config.yaml
n_experts: 128
experts_per_token: 8
d_shared_expert: 0
router_score: "sigmoid"
init_std_router: 0.0169
lr_router: 0.00225
beta1: 0.93
max_seq_len: 1024
train_tokens: 350900000
max_steps: 5355
Below are experts of layer 6 (counted from 0) of a mixture-of-experts language model. Rows are named router (the router's row for the expert), gate (a neuron's input weights, with its number), up (a neuron's input weights, with its number) and show model dimensions 0-255. Each number is 128 + 32 x the weight over its row's rms, rounded and kept within 0 to 255.
After each expert's rows: "mostly gets" lists some tokens that are sent to it at least half of the time. This comes from a sample of Wikipedia text that the model never trained on.

# expert 6
router [121 180 112 155 143 117 157 124  69 143 181 107 137 134 159 186  89  88 131 149  79 169 113 137 125 137 147 165 164 198 130 171  65 124 122  76 120 166 117 106 133 105 120  36  94 103 216 180 121  82 150 159 136  71 100 111 111 101 148  61  90  83  88 100 112 128 113 179  76  52 180 115 185 127 153 102 124  89 150  72 163 109  99 170 114 128 140 130 159 159  87 106  57  98 174 142 115  77 108 119 108 147 140 161 170 158 122 136 138 134 159 133 125  92 118 123 132 195 147 139 155 145 203 115 133 151 118 145 103 170  69 168  79 155 116 138 129 117 113  99 161 105 202  84  82 116 136 116 137 116 147  87 133 194 126 178 124  96 125 105 148 187 162  94 102 109 142  87 112 150  91  91 119 165 115  92 147 141 148 117 158 105 109 125 100 149 119 146  95 160 121 145 118 135 181  94 154  99 105  81  94 132 117 116  98 154 152 137 165 157 181 122 141  70 134 122 167 120 186  89  92 147 159 135 153 178  91 127 122 107 112 138 117 119 166 110  71 148 141 193 148 114 156 137  98 126 138  89 163 158 103 109 188 164 127 128]
gate0 [156 130  91 110 226 126  87 153 157 150 159 109  86 186 176 156 187 205 139 159 147 159 142  56  94 115 155 117 125 140 148 103 126 209 128 112 121 128 116 132 117 162 122 103 159 121  51  79 103  97 127 120  67 152 142  87 117 163 145 155 159  81 118  73 100 113 114 173 131 143 124 126 152 112 102 128  96 141 106 175 114 152 139 142 148 123 135 112 131 110  68 144  93 123 172 199 155 132  97 124 167 198 104 121 158 123 134  91 172 114 160 189 155 153 131 155 139 134 148 148 132 162  97  71 122 153  90  64  87  87 120 146  90  75 126 140  99 165 119 143 160  92 135 130  98 135 100 117 137  52 130 120  99  97 115  66 120 114 138 117 132 163 128 153 155 136 116 128 134 125  90 138 160 136 119  90 125  50 134 175 196 146 134 150 110 119 141 140 108 104 146 170  84  99 176  83  82 161  73 135  58 197 139 122 105 115 169 109 118 100 153 157 140 145 133 109 185 130 141 138 116 133 113 151 147 138 135 151  81  63 145 191 143 128 164  87 206 137 153 180 113 100 132  98  83  95 137 147  61 104 108 181 117 137 168 143]
up0 [102 105 117 185 143 127 100 130 141  73  73 100 136 153 125 134 139  71 128 220 150 176 198 142 135 107 118 183 133 175 207 206  79 152 122 137 152  80 110 144 154  66 143 109 140  87 177 141 156  99 121  67 169  95  93 150 169 167 147 143  86 126 187  85 129 123 134 184  96 150 142  88 146 135 154 103 132 100 119  81 117 100 123 126 123 136 167 149 187 131 115 111 102 133  72 145  81  93 130 128  99 140 181  85 123 158 133 131 148  77 113 124  59 138 201 139 103 235 146 160 106 119 124 133 123 148 127 138 135 123 103 181 160 142 125 158 124 130  75  68 121 100 186 155 109 151 100 128 151 152  98  98 168 195 113 138  78  76 147 157 148 181 130 121 109  84 163 168 142  86 112 130 130  80 166 127 141 130 127 152  89 127 132 135 145 163  95 186 105 134  94 125 137 115 170  99 104 134 138 107 103 102 124 113 124 151 173 135 132 154 187 101  85 131 114 104 101  78  95 176 118  96  78 122 137 126 113 113 166  96 161 164 114 178 176 135  54 129  95 188 111 105 144 133 113 169 152 144 158 141 120 142 131  83 162 132]
mostly gets: " University", " School", " group", "ities", " band", " club"

# expert 85
router [162 111  95 119 139 140 120 129 149 140 183 134  88 123 158 178 111  89 158 110 139 139 145 113 103 106 153 173 144 200 122 190 151  72  96 124 136 112  76 115  93 117 116 111 158 162 133 177 118 146 149 159  66 146  92 160 113 106 127 130  91  96 115 156  84 155 108 151 134  97 148 102 145 148 127 126 116 164  43  84  85 126  76 225 180 120 116 113 103 145 145 165 120  90  83 131 147 124 117  97 121 168 128  98 203 198 105 100 120 142 167  89 143  62 169 150 134 134 147 174 174 180 162 105 102 140 171 115  86 172 112 140 144 164 119 108 101  61 171  99 109 104 175 104 157 115 110 110 104 115 149 126  89 149  70 122  82 125  75  96 123 180 127 133 136  64 145 139 112 152  88  81 132 169 112  76 170 147 148  48 133 122 130 124 134 127 150 148 119 187  99 135 124 148 186  69  74 141  72 150 115 150 111 107 152 143 121 149 134  96 138 154 126  81  88 126 174 162 137  75 129 166 142 119 123 151 124 111 104  97 160  77  96 164 121 145 108 105 149 172 145 121 106  87  93 155  84  48 204  99 181 121 146 109 150 113]
gate0 [147 116 111 130 155 135 123 128 147 174  91 182 108 123 120  80 174 169 155  93 145 129  76  63  64  92 107 108  96 126 105 164  83  70 117  82  59 154  87  58  90 152 148  65 198 202  78 159 154 129 131 128  88 140 110  83 129 135 132 135 131 101 138 108  70  94 150 177 132  92 102 152 111 112 154 166 124 100 143 164 125 100 131 127  99 116 187 103  77  76 106 156 165  64 106  77 169 115 106  99 126 167 137 118 130 154 147 122 129 154  88  97 125 122 109  92 155  91 110 197  85 164 184 117 121 147 128  92 138 138 103 125 154 175  82 153 141  86 135  95 181 136 133 140 194 158  93 126 117 161 141 119 149 114 143 133 113 177 128 121 121 145 162  72 113 128  80 136 127 149 118 147 105 125 203 126 122 195 137 109 157 111 137 162 157 116 171 150 134 170  80 105 149 145 139 111  91  98 120 135 147  95 134  81 137 159  42 132 132 143 119 173 155 166 133  78 107 111 189 164  93  95 133 106 156 100 124 127 163 149  99 163 178  98  63  94 102 122 171  68 111 111  59 107  93 173  95 140  95 133 153  93 141 168 144 118]
up0 [112 144 119  96 140  93 123 125 130 119 158 120  84  87  89 171  89 178 177 121 124 154 173 106 126  71  82 130 105 133 155 120 119 103 111 145 133 123 177 134 138 131 138  96 147  92 158 151 130 136  74 106 126 105 114 114 129 170  95  96 158 110  97 169  47 139 164 169  62 125 118 103 114 112 126 102 173  94 107 119 116 129 117 111 176 153 134 150  94 125 182 149 141 118  27 105 101 162 138 154  95 143 117 122  91 123 137  90 107 119  93  92 135 146 125 106 152 177  87  96  27 129 116 144 106 100 102 171 105 129 155 118 145 146 120 143 145 189 121 143 115 131 163 116  67 131 191 136 143 127 138 102 190  63 137 142 186 112  70 117  79 108 133 100 142 151  60 146 143 101 176  93 128 180 170 150 145 115 123 121 151 147 118 135 101  63  83 136 163  21 123  60  79 123 116  57 121 199 123 102 167  97 110 132 115  82 106  86 111 113 129 162  67 125 138 123 105 121 192  98 168 156 159 105 124 186 107 130 199 167  99 138 137 113 109 188 155 113 119 127  94 121 146 162 139 121  69  82 145  91 142 112 106 151  78 105]
mostly gets: " end", " form", " found", " develop", " direct", " writ"

# expert 19
router [122 123 131 140 145 131 146 138 121 107 147 150 101 101  91 126 122 103 157 114 105 111 129 115 116 126 109 220 136 158 113 170  97  66 126 105 159 164  91 125 102 114  93  98 141 104 111 194 139 151 130  97  82 118 137 152 163  98 179 121  85  52  66 113 127 153 105 125  83  70 121  91 155 134 141  99 141 120 162 130  98 117  65 116 113 125 168 122 169 143 137 129 119 125 106 131 152  71  91 120  96 150 130 139 143 148 136 103  95 135 181 178 101  72 145 165 107 135 152 208  85  91 183 119 125 146 173 149 113 175 138 151 131 178  81 138 129  91 129  56 178 150 111  70 116 135 114 118 106 115 147 149 147 110  72 202 152 116 165  62 122 147 117 132  72 191  77 168  58 150 155  82 154 172 144 121 149 102 125  73 162 137 111 135 163 111 133 154 160 152 126 118  98 150 153 146  93  68 108  63 114 135 136 164 101 140 123 106 152 129 144 127 166  66 152  73 166 140 177 155 116 161 181 185 147 176  94 163  69 122 123 132 102 157 108 158 153  52 157  68 138 149 191 110  75 112  78 115 115 125  79 127 123 145 101  82]
gate0 [ 50  70 146 135 158 162 127  65 154 138 141 129 106 166  73  60 115  69 104 129 129 137 132 121  76 122 126 174 147 185 118 111 160  70 167 171 119 140 142 118 154  97  47 107  65 162 132 170 192 116 136 123 114 119  65 162 146 167 193  93 153  87 101  99  86 104  93 136 177 114  41 129 134 184 146 131 122 140 138 133  67 116  91 104 110 124 146 119 153  98  89 142 170  74 130 110 113  99 110  92  93 156 124 142 120 143 205 133 143 164 124 128 146  87 162  85  92 121  84 147  75 124 132 118 123 144 138 150 175 134 193 144 153 133 136 154 110 118 151 101 161 123  77 123 168 124 101 116  77 119 163 118 159 117 126 180 137 164  61  74 144 118 127 133 196 137 123 175 141 159 155 123 160 113 173 109 163 101 120  93 149  92 154 110 138 144 146 152 183 150 111  60 164 136 173 108  71 206 115 113 149 134 127 147 144 116 111 176 141  61  89 126  94 111 152  82 115 107 131 193  69 172 153 124 131 150 131 140 110 149 115 148  96 180 145 113 135 112 173 123 132  95  91 117 112 147  66 125 115 170 117 112 120 108 146  87]
up0 [166 129  85 134 217  81 173 115 115  87 119 101  96 105  87 107 138  93 144 196 108 141 116 167 136 127 144 114 128 164 126  86 133  96  64 110 144 111 126 150 144 120 125 173 103  80 140 161 133 132  85 126 124 162 112 146 164 148 153 130 126 149  76 157 125 107 144  81 150 129 145 133 146 167 140  82 139 178  87 172 111  96 203 192 166 183 132 102 143 135 106 126  69 179  94 136 202  67 133 110  86 137 117 187  64 136 138 124  47 155 195 104  94 114  77 208 176 118  73 149 120 111 126 159 148 128 168 122  58 124 130 143 126 159 127 158 149  81 118 127 116 138 119 176 116  71 110 103  73 137 208 186  95 109 152 149 112 117 128 178 101 181 100 134 122 131  75 142 153  82 144  98 165 140  84  60 133  89 108 183 168 126 144 128 112 134 106 140 127  78 150 141 116 107 127 105 162 117 135 138 124 123 108 157 113 135  78 133 133 143  91  76 189 149 152 158 131 142 115  97 111 114 182 140 124 125 114 106 152 132 152 124 129  98 105 152 127 184 148  96 184 136 118 125 149  92 113 138  44 171 181 128 112 125 143  70]
mostly gets: "ress", " act", " Act", " art", "ect", " Democrat"

# expert 7
router [164 158  64  96 169 124 151 149  97 112 147  85 160 168 134 150  38 112 151 100 138 110 120 155 154 141 133 129 127  71  85 142 114  72  53  90 116 112 156 105  91 138 128 105 166  95 149 116  96 104 148 163 145  96 162 128 141  76 112 118  87 143  58 170 161 174 145 145  82  94 173 163 124 149 126  77  76  91 144 119 141 120  90 118 124 165 188 118 129 122 103 103 119 157 126 107  96 143  92 162 115 147  90 119 166 136 126 206 142  93 157 152 123 120 155 169 185 139 154 172 152  76 114 137 109 173 136 209 109 197  85 163  89 207 110 171 110 145 125  87 162 127 132 154  94 125 120 106  93 145  94 151  93 153  79  90 124 189 111 151 162 124 140 132 125 134 107 141  81 159 143 101 133 134  85 174 118  76  99  88 141  83  66 123 134 117 116 177 164 140 134 151 118 138 161  97 153 144 154 116 158 150  72 126 111 135 131 146 117 131 178 195 125 141 160 121 130 147 204 196  53 119 141 150 103 158 117 101 145  89 121 132 121 143 111 105 116 116 178 107 106 165 111  33 140  67 105  75 105 120 160 130 131 165  91 141]
gate0 [130 114 143  96 113 114 182 147  84 166  82 141 128  56 143 141 105 118 124 136 157 139  51 127 104  80 112  86 118 129 164  93  89 136 104  86 125 113  84 145 138  58 140  75  95 109 136 124 129 167  94 117 113 104 192 136 163 137 146  54  92 150 176 147 165 149 188 140 117 115 106 156 104  80 105 148 126 117 167 130 136 140  86 152  78 165 135 118 193  85 106 115 201 113 159  76  73 167  93 146 127 126 136 129 116 119 160 165 169  58 123  80 117 139 112  86 148 203 178 113 163 122 143 201 175 112 182 122 160 143 118 133 122 134 127 137  77  81 147 128 123 102 160  58 201 156 154 137 175 127 124 152 109 183 109  89 150  59 127 156 118  68 138 103 120 173 109 129 173 119 142 124 114 131  72 132 136 171  97 148 184  91  77  99  83 108 163 108 122 116 110  85 156 142  82 173 104 160 102 119 160 196 136 114  86 133  99 140 147 126 108  83 146  76 158 101 130 156 102 129  93 144 103 178 116 143 176 134 151  94 134 119 117 175  96 117 144 146 176  80  59 140 151 122 143 141 145 103 105 129 119 103  89 121 155 168]
up0 [105 170 148 147 126 167 123 131 108  94 150 149 149 124 140 151 143  99 141  90 147 106  72 198 105  81  76  98 150 169 143  62 140 138 153 129 134 180 110 163 159 124 195 141 147 160 174 130 125  88 152 122 106 152 147 183 112 143 122 115  95 140 157  66 152 129 118 123 129 111  94 133 112 157  93 140 108  99 132 164 102  97 162 146 215 164 192 135 140 156 143 139 132 118 152  78 149 101 131  54 103 160 137  64 104 110 167 116 117 100 167 109 119  74 165 158 150 199 128 116 118 155 138 175 134  97  82  83 156 137 136 127 127  80 111 149  87 134  91 105 116 114 114 120 168 152 109 126 153 103 148 107 149 161 111 211 117 109 125 161 116 139 157 163 125 165 185  84 157 172 107 162 213 134 120 107 194 117 144 150  93 109  97  72 143 114 138 142 156 104 135 188 118 104 147 127 135  65 167  68  98  91 158 115 137  87 115 181 188 138 113  93 161 132  99 136 160 103 120 119 234 128 198 119 104 110 172 112 105 174  75  86 112 112 115 132 102 151  72 155 172 160 142 129 124 194 118  93 106 134 138  66 152 109 161 164]
mostly gets: " York", "ington", "ville", " Town", " California", "enn"

# expert 61
router [102 159 135 136 154 136 120 115  91 153 144 131 149 148 132 105 106 120 149 134 117 161 105 114  73 178 210  95 135 125  57 139  83 102  80 144 118 102 100 110 122 126 132 103 144 106 123 152  94 118 176  70  96 129  91 207  83 137 165  96 133 123 171 171  89 137  64 152 138 108  94 135 115 171 138  49  88 100 139 132 119 100 118 157 102 137 214 127  25 105 122 109 168 122 130 114 176 143 102 155 185 162 113 149 111 181 145 130  94  73 110 138 191 115  95 148 151 146  96 149 153 116 176 133 108 129 183 142  62 151  87 131 117  99 155 146  86 180 100  67 131 138 128 107  89 149 136 115 101 108  77 131 132 159 148 144 168 122 121 105 134 138 170 167  86  85 172 167 142 158 102 112 155 160  95 168 212 152 138  67  98 148 124  95 150 157 114 150  89 120 174 114 120 125 146  75 137 103 132 101 111 168 101 128 129 164 106 169 159  63 176 181 145 136 107 105 146 160 131 101 132 145 156 119 194 153 133 151 129 110 188 117  96 127 168 125 131 129 155 113 159 175 128  77  79  61  81 101 176  83 177 149 120 126 106  99]
gate0 [111 141 114 140 135 125 118  67 120 205 187 141 179 126 106 126 105 101 126 187  76 126 179 147 124 177  86 152 191 168  94 164  92 139 138 129 107 137  71 165 111 118 148 104 100 127 138 132  93 135 190 182 129 156 149 163 146 130 161 137  77 128 113 135 167 114 133 138 158 170  92  96 103  93  74 122 115 164 137 131 112 158 113 127 109 186 139  68 171  76 117 113 123 185 151 174 135 210  95 117 139 154  78 101 140 139 146 175 133 162 188  86 129  97 166 138 182 146 101 158 130  71 164 129 137 168 163  65 102  91 117 151 128 169 159 106 110 129 132 109 165 128 103 141 140 163  96 189 105 134 114 158 171  85 174 121 168  62 104 104  57 130 114 133 169 164 140 134 118 119 123 175  84  87 178 107 121 149 144 118  99 163  92 120 159 110 119  97 191 128 150 130  88 152 123 106 115  68 129 162 160 144 150 115 104 186 125 145  58 154 124  90 135 200 146 168 124 102 118 156 116 177 135 186 129  93 174 113 115 108  75 108 131 117 178 145 119 135 161 190 131 169  82  96 128 147 131 161 164 134  97 121 113 183  75 156]
up0 [101 131 121  59 175 101  97 100 137 140  96 123 130 133 128 145 103 164 134 142 100  97 111 107 154 155 133 114 138 200 119  96 124  85 130 169 176  91 124 101 134 131 166 135 137 128 121 125 132 120 167 121 169 134 148  77 161 101 192 159  82 171 120 139 176 125 108  82 149 118 142 130 112  53 154 118 131  94 102 106 114 221 138 213 113  83 143 191 100  74 113 140 140 100  89 120 115 108  92  99 130 195 130 126 143  92 139 168 145 118  82 141  65 134 145 114 120 127 100 149 124 148  96 156 143 167 114 134 161  61 108 136 164 110 103 101 161 116 158 133 116 156 116 140 160 153 173 112 129 171 175 145 128 116 126 183 119 142  57 182 102 150 169 150  78 165  71  80 113 151  89 133  75 164 141 110 124 139 207 142  80 117 162 148 114 110 119 124 141 169  94 167 174 146 207 157 107 135 120  90 126 138 147 185 103 139  39 173 145 120 108  93 128 127  82 107 130 103 127 138 141 115 133 133  63 124 161  65 171 205 169  98  96  99 186 118 178 161 103 187  99 131 121 168 183 138 105 159 109 142 143 113  99 169  96 151]
mostly gets: " all", " All", " two", " four", " three", " the"

# expert 96
router [125 168 131 143 163 162 113 157 100  97 128 129 116 118  82 141 137 138 139  91 101 132  93 111  91 178 120 111 133 121 144 209  91  67 133 108 162 130 128 118 135 152  99 108 142 110 107 128  99 100 121 134 102 131  93 146  81 143 164 150 103 110 145 120 159 146  87 160  84 109 103 160 117 118 106 103 111 164 145  99 157 148 121 141 104 151 123 127  74 196 110 101 153 136 163 123 182 121 138 118 104 147 171 122 134 176  70 144 150 157 149 100 166 102 157 148 106 121 160 131 160 151 198 168  97 122 152 149  76 178  70 197 107 210  92 136 113 122 184 109  86  79 127 139  78  80  81 126 117 130  76 136 202 170  29 159 109 159 124 139 191 139 194 128 130 134 164 117 142 127  66 103 127 219 101 150 152 128 102 103 130  90  68 140 120 141 103 178  99 163 113 150 129 117 120 105 166 125 103  86  58 127 126 158  73 181 131 158 184 110 136 186 148  80 116  80 159 119 150 111 137 124 201 159 142 100  76 156  75 122 155 162 118 112 112 119  98 129 113 109  87 144 143 157  72 127 103 114 148 110 135 183 172 127  55 158]
gate0 [177 117 141 150 150 153  98  74 111 102 161 138 112  96 120 139 123 112 147 128 161 133 131 100 156 101  68  78 117 112 131 161 135 116 144 164 106 117  99 109 136 113  98 116 149  99 119 143 145 158 148 143 105 131 179 142 100 103 121 153 191 154 137 147  95  87 109 122 170 112  93 122 154 122 127  72 109 146 127 103 186 137 159  97 173 124  92 113 142 126 118 140 131  72 132 155 168 152 202 106 154 139 154 134 155 124 104  49 119 134 135 150 170 118 175 142 135 169 156 112 124 200 193 139 103 119 140  46 147 141 104 124 135 163  54 139 139 119 173 197  82 114 125  97 120 158 153  85  84 113  82 133 133  98 127 120 114 117  83 129 174 173 101  98 129 135 212  95 108 160 123  53  92 176 163  79  86 144 109 102 138 182  98 155 147 130 139 175 128 151 141 127 103 145 141  75 111 105 117 147 120 153  54 131 142 154 113  70 160 161 127 101 186 161  56 147 132 116 141  97 196 160 108 115  79 122 107 117  84 121  95 169 130  81 186 161  88  71  62  47 135 174 129 109 149 182  87 123 142 109 121  94 112 152  80 204]
up0 [122 153 117 122 164 123 118 140 142  90 148  97 140  91 113 154 101  87 149 162 107 119  96 172  85  92 122  49 169 142 117 119 148 136 128 168 107 137 104  46  97  73  92 173 119  93 146  84 143  95 139  88  98 107 122  86 140 133 103  82 167 140 118 140 187 189 124 153 106 120 137  84 159 122  87 139 100 140 149 147 144 106 128  89 129 117 184 151 177 102  81 113 159  93 130 112 127 116 105  97 157 140 132  78 131 133  52 165 135 163 210 104  88 114 184 174 188 166 111 105 181  89 128 106  70 137 141 120 154 114 137 145 120 147 198 118 153 125  59 130 153  99 155 151  99  82  75 150 135  75 167 103 120 172 202  58  84 176 124 159 101 111 106 111  99 109 147 164 137 125 138 100 129 166  60 178 121 145 126 107 101 127  92  82 112  73 136 151 195 107 156 109  87  77 157 148 106 199 126 109 124 132 100 114  89 143  80 110 163 109 123 100  87 153 159 136 163 114 101 126 163 157 119 165 158 100 151 164  86 154  81 105 130  62 135 118 145 150 117 105 125 134 135 150 149 107 166 143  80 106 138 190 112 206 105 137]
mostly gets: " Ch", " ch", " dec", "istor", " organ", " system"

# expert 94
router [142 199 108 101 119 128 147 130 133 118 110 109 139 175 130 131 103 169 161 131 103 132 160  98 148 123 127 129 158  91 144 111 102 175 101  94 155 142 107 142 170 148 112 119 127 127 161 107 126 139 181 139  81 104 113 158 131 145 156 155 118 145 121 143 173 176 123 170 117 129 108 141 132  99 125 169 112  79 156 128  81 135  83 196 132 161 130 136  59 104 107  94  86  79 163 147 147 153 146 126 161 111 140 114 153 163 125 169 120 162 141  75 105 144 147 132 158 132 163 167 131 132 114 145 144 169 126 208 154 205 105 129  58 149 101 161 107  83 185  71 144 123 190  90 106 157 142 131  87 118  83 119  67 119 144 151 113 150  94 102 145  61 164 138 106 119 173  76  95 178  90 172 184 172 124 163 146 127  98  58 166 143  87  89 106 177 125 151  61 134 169 142 102  88 169 115  93 155 161  58  91 132 125 124 185 121 192 171 128 108 166 154 188 126 136  77 113 147 211 129  79 143 137  74 164 166 100  93 140 126 149 124  94 148 170  92 152 132 152 120 163 150 153  86  79 169 102  78 119 149 124 117 136 160  44 131]
gate0 [131 133 138 138 123 136 192  86 117 131 109 150 134  89 183 110 119 112 126 183 112 126 209 151 180 127  86 121 152 145 111  95  90 148 182 117 167 142 195 210 146 128 147  91  92 174 112 140 155 114 146 155  60 145 153 140 108 115 124 207 155 102 138 150 161 204 138 153 131 143  86 111  74 108 140 126 137 107 175 105 138 171 119 152 121 146 149 123 126 114  70 113 113 148 191 117 169 122 160  96 128  74 118 128 160 153 158  86 160 120  79 189  92 148 165 129 148 100 168 209  94 196  86 141  95 149 131 139  84 125 162 137  97 116 136 183  90  97  88 117 143 150 126 173 136 136 114  68 200  96 114 117 130  95 140 109  72 126 182 115  66 156 131 121 142 108 131 141 101 145 139 205 127  91 174 137 126 132 110 113 135 111 142  48 169  79 189 106 135  91 155  89  95  65 126 139 144 120 153  94 123 157 132 130 105 176 102 145  95 138  97 144 156 126 109 136 102 149 171 112 126 128 108 130 137  92 165 155  90 168 109 224 100 110 128 177 108 139 130 144 143 209 142 188 153 164 132 137 114 167 120 137 163 109 145 140]
up0 [102 166 101 132  98 147 123 174 142 138 109 145 135  75 139 206 112 162  74 112 155 128  96 131 124 147  82 186 125  98 157  95 131 155  52 170  83 130 115  64 182 145 121 129 158 143 169 123 119  88 157 133 128 127 140 111  67 141 163 156 106 106  83  74 139 111  81 117 143 137 116 121 174 106 120 141 130 181 143 126 127 104 170 150 138 155 148 119 187 122 195  79 141 105 137  53 137 114  55 108  43 125 128 121 161 137 147 133 135 165  93 129 120 113 122 180 147 112  93 122  89 176 170 176 121 183 156 132 128 136 104 130 103  91 166  68 125  94 128 149 185 120 139 119 157 152 104 154 140 225 114 157  63 115 155  77  85 103  95 163  94 126  72 100 168 151 159 130 134 130 165 130 119  69 119 140  78 124 150 117  83 107 157  85 172 169 134 110 122 116 112  43 162 223 173 139 157 127 142 137 154  95  94 146 108 118 189 129 107 119 159 123  87 113 120 133 102 122 128 143 156  78 103  97  88  96 162 119 138 109  93 133 160  97 143 101  72 102 117 139 154 130 120  55 138 160 138 147  91 133  98 122 130 101 140  54]
mostly gets: "son", " Sch", " Mc", "ü", " Sm", "ö"

# expert 24
router [123 178 119 120 148 103 173 131 118 150 176 139 100 155 129 164  82  83 165 100  97 111 126  64 180 174 114 126 151 121  76 139  52 138 110 157 129 133 116 130  39  88 125  74 201 134 136 161  77 124 139 137  54 114 117 167 108 107 155 103  84  67  97 106 141 111 130 194 106 104  44 142  97 172 176  67  65  71 167 145 108  80 115 109 137 140 214 144 146 133 121 119  93 127 129 107 165 145  67 153 158 130  96  97 100 149 100 146  81 132 134 141 183  93 117 153 148 170  59 130 123  90 190 204 124 119 137 149 102 151  81 146  49 168 136 167  81 123 121 126 154 148 132 134 147 134 137 126 107 116  96 118 103 148 159 142 142 151 106  79 181 188 164 139 139  76 116 101 101 156  96 122 107 143 125 168 134  77 125  68 155  96 137 132 116 144  99 157  52 130 126 144 123 156 159  96 170 106  92 136 104  82 107 107 105 137 148 155 138 106 172 123 146 114 104 107 121 124 125  85 126 170 141 122 127 130 108 121 154 128 112 108 131 147 175 145  71  96 161  99 158 156 151 116  72 109 135 103 192  80 111 167 114 146 137 114]
gate0 [126 106 165 187  97 130 175 106 125 122 104 124 128 198 106 115 134  59  96 150 180 138  73 170 111 133  86 219 103 141 111 160  74 143 161  84 138 112 105 140 194 147  84  93 112 113  99 168 122 142 110 188 189 135 119 128 170 130 128  60 135 143 117 151  81 119 120 107 104 111 104 131  87  91 178  80 149 128 139  72 132 104 131 124 161 130 139 140 158 152 136 109  98  28 147 144  65 152 143 140 160 148 122  68 198 106 125 173 108 114 186 191 177  76  49  83 132 123 121 135 117 175  90 179 134 158 119 127 172 110 156 116  85 162 125 149 139 118 144 128 175  99 102 120  94  88  91 128  93 118 107  90 160 170 133 112 117 132 155 106 109 172 152  98 129 143 102  92 125 137 169  87 123 172 128  97 113 109 121  90 157  93 143 104 148 165 126  79 163  59 137 183 147 143 140 135 174 168 134 108 138 132  86 157 145 111 163 169 184 161 185 102 142 160 140 108 164 138 137 140 103  65 126 198 129 166 134 156 132 111  94 114 137 142 120 100 142 168 151 170 216 124 100 138 108 114 135 162  92 112 126 125 143  73 127 107]
up0 [144 104 186 109 121  78 107 176 117 144 112 117 118 100 149 106  67 134 103 104  67 117 170 170  63 137  75 129 106 119  95 157 140 174  79  60 144  50 180 116 137 147  61 127 127 188  68  83 107  95 132  51 152 166 138 131 154 135 125 194 157  97 124  77 158 126 154 175 169 128 121 132 115 127 122 100 170 124 173  92 199 150  87 141 124 161  97  84 125 186  98  85 128 114 130  98 189 102 183 105 119 179  76 137 117 132 177 129 165 140 155 162  96  98 130 132 124 102 117 126 102 150  99 103 157 136 161  93 136 140  87 146  83 138 158 162 108 101  87 157 103 146  73 155 133 149 130  90  83 111  61 101 115  95 132 130 147 165 143  82 101 168 133 161 149 127  99  95 188 116 165 134 175 146 117 135 146 110 154 109 131 154 186 125  82 125 109  98  90 175 107 137  99 174 165 151 136 167 142 134 129 158 139 100 153 173 124  72 155 159  86 157 105 161 153  96 152 114 178 121 142 126 131 175 113 121 183 122  85 122  73 132 126 172 128 142 122 156  98  98 148  63 133 103 139 147 144 112 147 128 159  65  76 169 168  74]
mostly gets: " the", " their", " The", "The", " American", " new"

# expert 5
router [112 140 112  71 158 153 116 155  89 124 156 111 157 134 146 186 104 108 154 102 143 177 235 110 143 123 193 181 125 134 172 149  96 143 102 126 110 139 109 107 139 104 184 127 180 110 158 130  52 142 102 134  98  90  89 137 163  79 158 132 125 124  66 146 148 153 119 165 171 110 123 136 118 110 128 110 107 100 165 126 130 117 114 196 106 163 142 165  81 141 136 114 155  57 143 138 167 120 104  92 109 125 144  57 112 208 163 181 126 168 152 150 148 135 140 139 158 132 140 140 129  97 165 140 115 172 129 162 179 221  97 141  94 129  72 142  70 106 147  71 129 170  99  50  88 121 102 163  79 146 122  97 100 123  70 133 125 185 128  61 114 146  97 168 125 113 129  91 158 105 168 118 182 166 104 128 143 162  92  82 165 139 131 149 119 159 111 162 116 121 128 115 116 134 150 120  98 169  80 141 126 128  98  92 120 101 154 138 103 142 190 157 123  92 204 146 160  85 154  74 124 147 158 132 113 133 111 135  97  76 109 146 106 133 165 139  99  75 139 100 112 164 127  73  67 143 149 118 132 146 163 124 121 198  57 138]
gate0 [152 163 130 144 133  93 189 160  77  75 138 102 164 137 135 186 156 138 147 130 129 150 162  80  93 107 111 138  93 179 208 158  89 122 170 157 127 105 127 137 112 157  84 131 130 122 165  92 162 106 140 107 124 133 147 111  82 131 153 129 128 152 128 126 189  99 121  72 127 113 132 111 160 133 147 130 104 116 155 129 125 118 153 131 182 139 164 119 180 102 179 122 139  67 152 161 123 119 130 184  93 179 171 128  98 130 138 132 169 104  90 185 120 143 149  99 131 199  84 127 130 167 162 100 109  85  77 155 103 142  87 113  91 158 124 175 122 147 139  73  91 130 116 102  69 133 154 136 156  83 158 162 227  92  87 114 167 122 181 134 132 166  52 124 160 107 138 221 119  79 141 135 132 182 103 134 180 157  97  97 139 177 174 148 155 174  69 130 130 126  76 161 175 162 133 183  81 122 140  83 156 148 122 150 117 117 124 181 141 176 182  97 175 101 120  98 151 145 112 101 128  94  80  94 163  89 175 140 100 155 108 160 156  38 148 131 162 120 127 121 139 145 153  89 174  96 152 100 125 112 132  76 141 152 127 149]
up0 [115 117 147 183 107 170 138 124 123  55 189 108 103 145  72 116 153 130 104 159  81 147  83 101 158 109  89  67 143 114 159  83 191  98 117  81 112 116  83 154 109 169  98 128 166 130 165 112 106 113 154 124 155 108 150 124 135 124 117  94  71 104 163 158 170 175 147 142 103 117 193 121 135 123 133 153  95 128  53  80 128 128  82  92 190 167 164 186 148  93 162 153 103 161 107 133 102 117 128 108 138 145 152 150 180 149 100 152 162 112 156 130 153 175 114 169  61 181  97 116 105 123 110 170 102  75  65 102 131 139 103  93 111 137  98 152 121 111 133 117  92  62  85 123 146 128 163 130 157  96 152 162 204  90  98  95 139 113 115 162 155 117 150 111 141 119 101 147 164 152 117  82 111 101 169 127 112  76 159 139 132  92 141  68  87 135  98 180  90  89 135 168 124 133 115 121  97 187 144 146 129 156 107 163 114 185 140 112  95 127 145 145 137 121 139 204 104 125 195 133  52 156  98  96 156 134 142 126 214 163  91  77 143 150 169 137 174  88 141 124 111 144 203 136 155 147 162 144 105  92 172 116 177  99 162 140]
mostly gets: " Paul", " David", "ael", "',", " George", " James"